Weights of a small mixture-of-experts language model, trained from scratch on English Wikipedia: 6 picks a token, 8889 steps.
Below are experts of layer 4 (counted from 0) of a mixture-of-experts language model. Rows are named router (the router's row for the expert), up (a neuron's input weights, with its number) and show model dimensions 0-191. Each number is 128 + 32 x the weight over its row's rms, rounded and kept within 0 to 255.
Before each expert's rows: "comes after" lists some tokens at least twice as common just before its tokens as in all text. This comes from a sample of Wikipedia text that the model never trained on. Tokens count by the router's weight.

# expert 21
comes after: " |", "|", ";", " in", ":", " /"
router [139 108 178 142 121 100 138 121 137 175 117 129 136 133 152 100 138  89 115 151 133 160 162 188 153 103  75 153 113  68 115  62 136 125 116  57 110 113  51 137 101 111 123 133  38 151 133 140 113 101 107 126 146 180 193 168 138  89  78 181 159 169 110 147 131 101 118 153 108  97 122 120 129 147 125  90 127 133 159 161 176  55 140 123 143 108  99 112 105 143  76 178 142 110 166 154 107  89 160 146 103 151 118 127 112 131 137 166 135 111  95 109 141 132 139 108 127 146 129 109 164 153  77 121 147 152 199  99 101 113 102 176 142 123 137 117 133 151  94 165 181 121 168 103 138 123 110 125  75 133 135 201 110 113 181 142 164 138 140 101 178 103  52 199 157 138 134 155 198 129 138 114  75  86 183 149 151 141 123 133  90 134  85 179  75 183  67 115  93  54 146 132]
up3 [150 126 110  81 107  81 143 111 114 140 169  95 172 182 120 165 120 159 156 148 154 200 110 105 117 103 207 161 100 100 120 143 177 124 164 133 125 113  32  90 118 108 123 105 148 101  75 144 136 111 154 175 140 123  45 163  72 116 134  86 175 149 111 109 178 134 113 115 115 123 126 104 118 118 150 184 133 178  74 171 108 169 194 155 182 143 119 109 105  99  71 130 121 108 108 131 157 156 156 109 183 128 191 140 106 186 138 130 129 166 110 179 110 145 122  72 111 131 119 119 114 119  70  94  94  70 100  99 106 161 156 155 169 151  98 129 170  98 134 136 190 159 117 144 159 112 113 127 106  94  76 118 102 123 107 176  77 118 144  97 146 115 107 127 121 178 149 101 104 107 114  99 132 133  91  87 187 118  96  97 153 123 123 105 131  55 135 137 193 142 193 146]

# expert 26
comes after: " ", " (", "–", "20", "19", "18"
router [159 141 158  85 168 116  49 132 106 153 136  88 120 141 105  97 156 106 127 151 134 123  69 191 169 124 134 167 139  85 101 107 109  57 118 110 118 149  85 124 118 138 132 135  53 102 141 134 113 131 118  97 105 164 166 154 129  99 107 122 112 120 119 123 131 101 135 118  96  95 118 106 111 119 202 126  90 157 147 115 168 156 108 175 134 124 111 140 134 144  97 166 113 140 115 145  98 152 124 153 105 128 133  62 113 134 200 168 141 180 124 138 143 153 159 154 107 131 156  69 221 146 118 118 163 121 172 101  95 105  92 129 129 152 141 157 113 167 144 160 129 115 119 119 207 143 101 152  66 150 100 220 104 123 150 198 109  95  90  48  92 131 153 227 116 132 108 157 159 130  89  89 107 112 149 150 146 124  88 136  74  88 111 125  50 146  61 101 106 126 147 162]
up3 [158 118 158 173  81 124 118  97  93 156 127 146 174 161 106  97 135 160 116  82 130 139  94 164 138 132 133 163 141 151 169 125 127 163 104 130 171 155  94 175 145 139  88 126 132 161  94 131 126 156 153 173 147  62 141 151 145 125 122 202 127  82 150 131  49  70 130 150 160 139 117 123 119 101  90 145 121  52  97 169 134 108 120 156  86  79 175 109 149 146 159 150  82 180 185 148  85 145 126 126 102 171 112 138 119 128 115 176 173 167 153  99 104 136  72  95 137 116 112 166 116 144 143 121 177 119  90 158 110 123  95 135  79 130 165 179 134 148 141  31 196  99 127  97  81 133 100 159 163  92 168 122  62 152 119 115 138 174 206 106  90 104 169 160 120 150 143 160 158  84 175 145 179 120  72 187 169 105  97 132 119 134 154  82  99 154 125  87 104 129 131 116]

# expert 40
comes after: ".", " .", "°", "18", " B", " St"
router [ 86 202 162 146 225 139 141 107 141 116  99 109 166 172 125  83 150 148 143 142  83 140 174 182  99 118 179 113 114 119  16 107 119 115 139 123 142 157 111 153 139 173 146 169 125 125 100 136 109 101 117  73  92 136 167  82 113  55 115 121 135 164 120 158  88 115 123 160 112 127 140 105  87 122 138 131  81 145 210 165 107 157 116 120 129 153 112  63 115 115  69 121 123 153 183 160 107 105 106 170 113 176 128  48  93 138 165 147 150 104 129 140 162 104 194 146 138 147 135  44 155 182 108 126 163 112 124 103  87 127 133 138 126 117 155 160  84 124 100 145 150 130 154 130 132  89 128 104 113 154 123 116 100 146 138 191 143 199 138 129 222  81 149 139  55 120 126 135  96 132  99 107 129 135 124 110 107  96 115 186 120 143 103 128  67 142 126 103 111 125 134 147]
up0 [109 123 147 111 149 101 182 113 107 103 117 162 166 118 106  85 130 105 125 169 140 112 124 160  78  87 115 142  70 160 120 137 107 140 103  92 106 119 110 161  75 173 166 123 223  86 151 217  97  89 154 130 155 138 140 108 114 128 101 107 109 129 170 120 141 120 157 175 121 116 111 113 107 115 146 118 151 121  85 179 113 123 183 102 130  83 145 130 175 151 120 143  68 144 151  93 115 154 114  48 120  74  88 128 157  91  37 106 139 166 107 139  52 100 152 112  84 152 138 136 136 223 117  84 118 135 140 144 126 127 199 173 184  98 129 135 147 185 101 117 210 110 127 161 118 116 121  72 151 182 134 169 118 133 123 175 156 110  77 169 116 146  56 103 156 150 163 149 104  96 149 145 146 125 117 125 127 125 127 156  76 130 109 131 186 134 119 104  87 142 140 147]

# expert 28
comes after: " ", ",", " was", " to", " is", " were"
router [111 194  91  95 132 104 100 110 155 134 144 117 159 155  97  96 144 102  99 172 145 140 200 125 111  98 110 186 119  82 112 147   4  71 127 112 133 110  89 140 168  76 106 151 125 117 145 104 109 117 115  87 111 159 166  66 132 102 114 146 166 143 120  38 148 134 172 201 121  93 151  84 191 146 171 151 162 127 117 188 173 105 112 125 101 142  72 166 130 156  94 145 119  96 126 177 151  99 120 153 104 164 113  98  83 104 132 120 118 185 133 110 166 116 151 127 146 157 161  84 127 152 116  91 124  86  92  80 110 131 168 147 154 136 158 140 125 113 128 138 108 191 122 131 132 127 159 159 166 150 111 172  99 206 142 123 147 108  94  97 186 135  68 103 163 168 116 152 111 103 105  80 108 191 129 173 124 170 135 150 179 157 120 138 120 157 100 105  93 157 136 120]
up0 [129 146 166 107 157  76 115 130 127  84 125  65 187  89 151 154  49 140  90  97  88 161 188 143 125 104 117 128  94  93 157 146 111 156 153 129 170 155 162 137 211  94  87 102  93 104 143 132 155 162  91 135 174 139 129 104  96 141 158 124 133 144 102 143 131 159 132 149 139 144 166 119 117 137 180 101 184 128 173 182 182 124 128 142 139 168 132  82 116 170 121 107 109 154  91 137 112 142 158 160 120 167 132 175 132 139 100 108 128 171 144 128  87  74 175  93  67 138 170 115 141 156  93 181 119 119 123  58 154 174 102 179 110 154 117 113  69 132  94 112 108 155  71 124 117  49 154 130 102 140 107 139 127 166 151  89 118  64 140 119 154 151 117 171 128  86 191 110 188  91  92 136 118 164  35  69 148 167 115 112 136 112 111 109 186 123 144 103  97 161 134 132]

# expert 17
comes after: " ", " |", " the", " in", ",", "|"
router [110  99  85 125 187 132  74 153 109 146 142 111 119 117 165 124 155  90 127 151 136 134  74 183 142 139 133 210 116  85  94 102  86 107 119  90 145 127 117 101 100 118  94 138  77  96 151  73 118 111 142 137  72 166 237 162 129 103 134 126 106 196 117  88 141  94 121 133 129 127  85 111  96 126 140 115 129 167 129 159 175 123 199 154 100 102 123 116  87 190  49 179 103 150 125 155  90 128  80 133 178 137 112  97  84 113 138 117 174 196 142 105 172 122 133 146 122 150 179 118 202 128  92 134 127  93 128 129 127 135  92  92 152 177 152 131 102  63 118 182 126 102 133 126 185 143 144  88 131 127  93 151  99 121 160 166 159  61 131 129 180 119 151 180 157 149 112 170 191 149 113 136 121  95 151 142 106 112 123 110 122  92  84 195  92 143 107 114  83 127 153 136]
up3 [122 155  97  82 110 102 143 135 130  88 152 104  85 144 111  80  72 138 152 128 150  87 122 104 140 117 108 115 192 118 169  93 120 141 165 126 112 143 142 134 148 121 125 129  89 222 143 126 142 149 107 149 106 112 122 122 211 153 107  52  80 139 147 115 101 138 119 155 143 163 112 123 112 117  92 134  97 153 129 151  92 104 148 109 177 157 143 147 129 185 150 126 157 136 127 115  87 139 104 152 188 130 122 148 130 128 116 107 105  91 163 113 179  96 110 203 123 190 111 125  99 157 255 134 146  64  89  78 129 153 109 115 144 121 152 155  83 105 118 187 139 155 136 125 148 121 136 126 170  62 110 129 136 133 139 112  66 111 116 122  49 102 121 106  69 112  79 103 134 168 154  69 156 136  94 174 139 178  60 129  86 155 111 112 136 118 154 144 131 138 142  63]

# expert 1
comes after: " ", " (", "–", "10", " +", "00"
router [115 135 127  91 162 104  75 145 103 162 129  92 139 142 152 101 150 115 126 186 107 108 150 188 143 104 170 113 117 139  79 112 136  98 160 129 113 131 106 161 144 122  86 117 108  99 168 153 114 133  98 171 114 183 192 131 148 122  88 158  99 113 126  83 138  86 146 136 100 122  93 106 154 138 184 129  72 195 152 132 142 196 177 139 138  83  98 195  79 172  79 139 143 126 114 159 123  97  77 188 138 128 118 101  59 152 149 127 141 201 123 145 176 136 115 154 146 147 143 150 176 104 153 112 113  89 159 111 116 167 140  87 156 124 153 169 117  97 111 141 130 147 141  83 145 146  64 181 161 145 147 163 127  86 195 176 128  98 160  59 160  96 163 142 176 179  94 187 117 137 101 132  72 114 137 139 154 151  95 155 127 127 142 158  25 116  75  94  94 127 136 152]
up3 [198 209  54  52  82 143 144  63 120 117 151 149 112  94 177 139 164 124 171 126 146  83 158 119 143 132 113 107 168 156 174 204 167 151 127  96 108  94 121  82 145 126 156 137  57 120 132 157  63 115  68 181 110 106 141 110 114 123 174 132 146  67  81 142 139 124 146  92 108 141 175 102 144 128 139  85 187  89 103 104 122 114 166 121 151  94 172  79  90 138 131 127 109 117 123 145  65 113 102 115 116 109 115 162 109 139 138 125 103 156 122 114 112 138  98  92 133 141 157 139 101 159  92 134  47 144  95 103 156 199  86 100 112 113  82 128 113 117 155 133 156 131 125 192 129 153 163 148 173 169 175 115 164 167  83 132 135 131 127 108 123 175 162 104 116  81 159  81 122 135 138 127 116 146 124  87 169  76 151 114 104  83  89 128  70 134 121 105  81 166 171 143]

# expert 53
comes after: " ", " (", "–", ".", "00", "10"
router [119 158  85 122 143 153  81 161 111 158 120 146 166 143 109 144 135 113 124 186 135 149  73 170 120 118 166 125 129 137  93 152 108  54 180 115 132 127 161  91 130 126  51 139 125 142 148 121 115 127 105 107 101 126 155 148  94 108  99 112  73 127 147 118 128 101 116 131 134  81 149 118 238 148 180 139 116 169 149 117 110 152 181 162 138 128  83 194 107 177  87 162 171 121 128  99 146  86 157 159  83 107 135 125  90 166 173 200 186 139  49 132 208 168 146 125 122 131 150 128 178 143  77 136 108 146 128  97 154 162  83 126 179 154 143 127 148 139 137 111 127 122 119 134 121 131  71 153  44 139 113 122 126 116 113 166  79 128 144 106 149 181 125 144 117 166 105 150 117 129 127  75  70  74 156 138 121 132 111 185 136 127  80 100  30 127  67 132 129 113 100 104]
up3 [137 125 166 101 147  97 114 165 112 196 121  98 143 120 145 113 153 139 167 137 131 130  32 115  50 126 115 127  56 120 111  88 170 157 155 125 162  75 145 116 185 110 116  41 140 119 127 161 128 174 124  81 118 119 158 120 118 141 125 173  83 139 172 179 100 123  75 154  75  87 101 106 132 129 117  74  54 180 165 107 104 147 106 154 146  89 107  76 161 182 133 139 134 116 117  91  49 158 184  83 120  86 111 154 122 143 143 163 182 126 157 127 114 126 110 113 164 182 175 134 126 132 166 121  99 141 144 130 106 125 107  60 105 142 141 118 143 128 177 125 134 119 143 125 124 125 144  94 139 173 129  89  78 120  80 159 111 123 131 130 118 130 149 125 127 181 207 158 123 139 191 117  85 114 109 137 104  70 126 159  91 161 216 101 152 124  95 159 133 151 163 130]

# expert 8
comes after: "19", "20", " ", "18", "′", "°"
router [175 157 111  95 130 163  80 106  91 140 104  96 123 152 167 109 153 143 106 140 147 144 143 146 121  86 132 140  90 104 110 118  88  87 135 110 119 128  90 127 112 141 114 131 103 121 192  78 117  90 123  84 137 180 104 128 151 114  85 145  80 145 123 107  91 114 176 122  99 117 105 133 127  96 169 144 100  77 143 154 185 107 190 165 152 105  91  77  85 138  72 116 105 163 144 138 128 125 126 150 174 114 108 104 130 130 184 225 112 182  70 105 119 106 172 148 111 134 165  89 147 182 116 163 147 191 182 140 107 141 140 157  92 118 158 163 159 151 120 137 163 161 132 136 119 109 143 181 178 137 134 182 101  69 136 133 133 142 185  78  81 208 162 163 141 156 125 148  81 101 140  42  56  93 139 121 165 122 100 119  87 126 101 199  75 157  86 117 119 119 124 153]
up0 [102 107 171  69 170 110 125  93 114 172  81 117 125 155 201 174  94 108 110 151 118 108 123 103 100 168 113 121 146 167 196  94 146 121 126 127 186 111 135 101 130 115 127 158 116 165 161 153 148  88 185 119 104  60  90 168 157 100 113 212 157  39 185 141  98  67 128 136 118 179  94 137 182 148 154 131 132 168 137 168 152 130 159 140  76 117 107 121 159 113 141  97 119 142 224 138 119 120 113 173  80 167  47 170 113 104 157 140 118 124 150  84  56 120 164 103 149 111 140 114 109 119 116 162 124 103 174 122 127  91 117 119  95 120 105 111 137 129 125 105 149 117 165 108  75 136 134 160 102 106 164 171 122  19  69 153 140 116  88 117 120 126 143 156 146 114 143 115 148 129 154  89  75 153 117 172 144 130 184 131 118 115 163  98 147 133 154  91 120 102 132 130]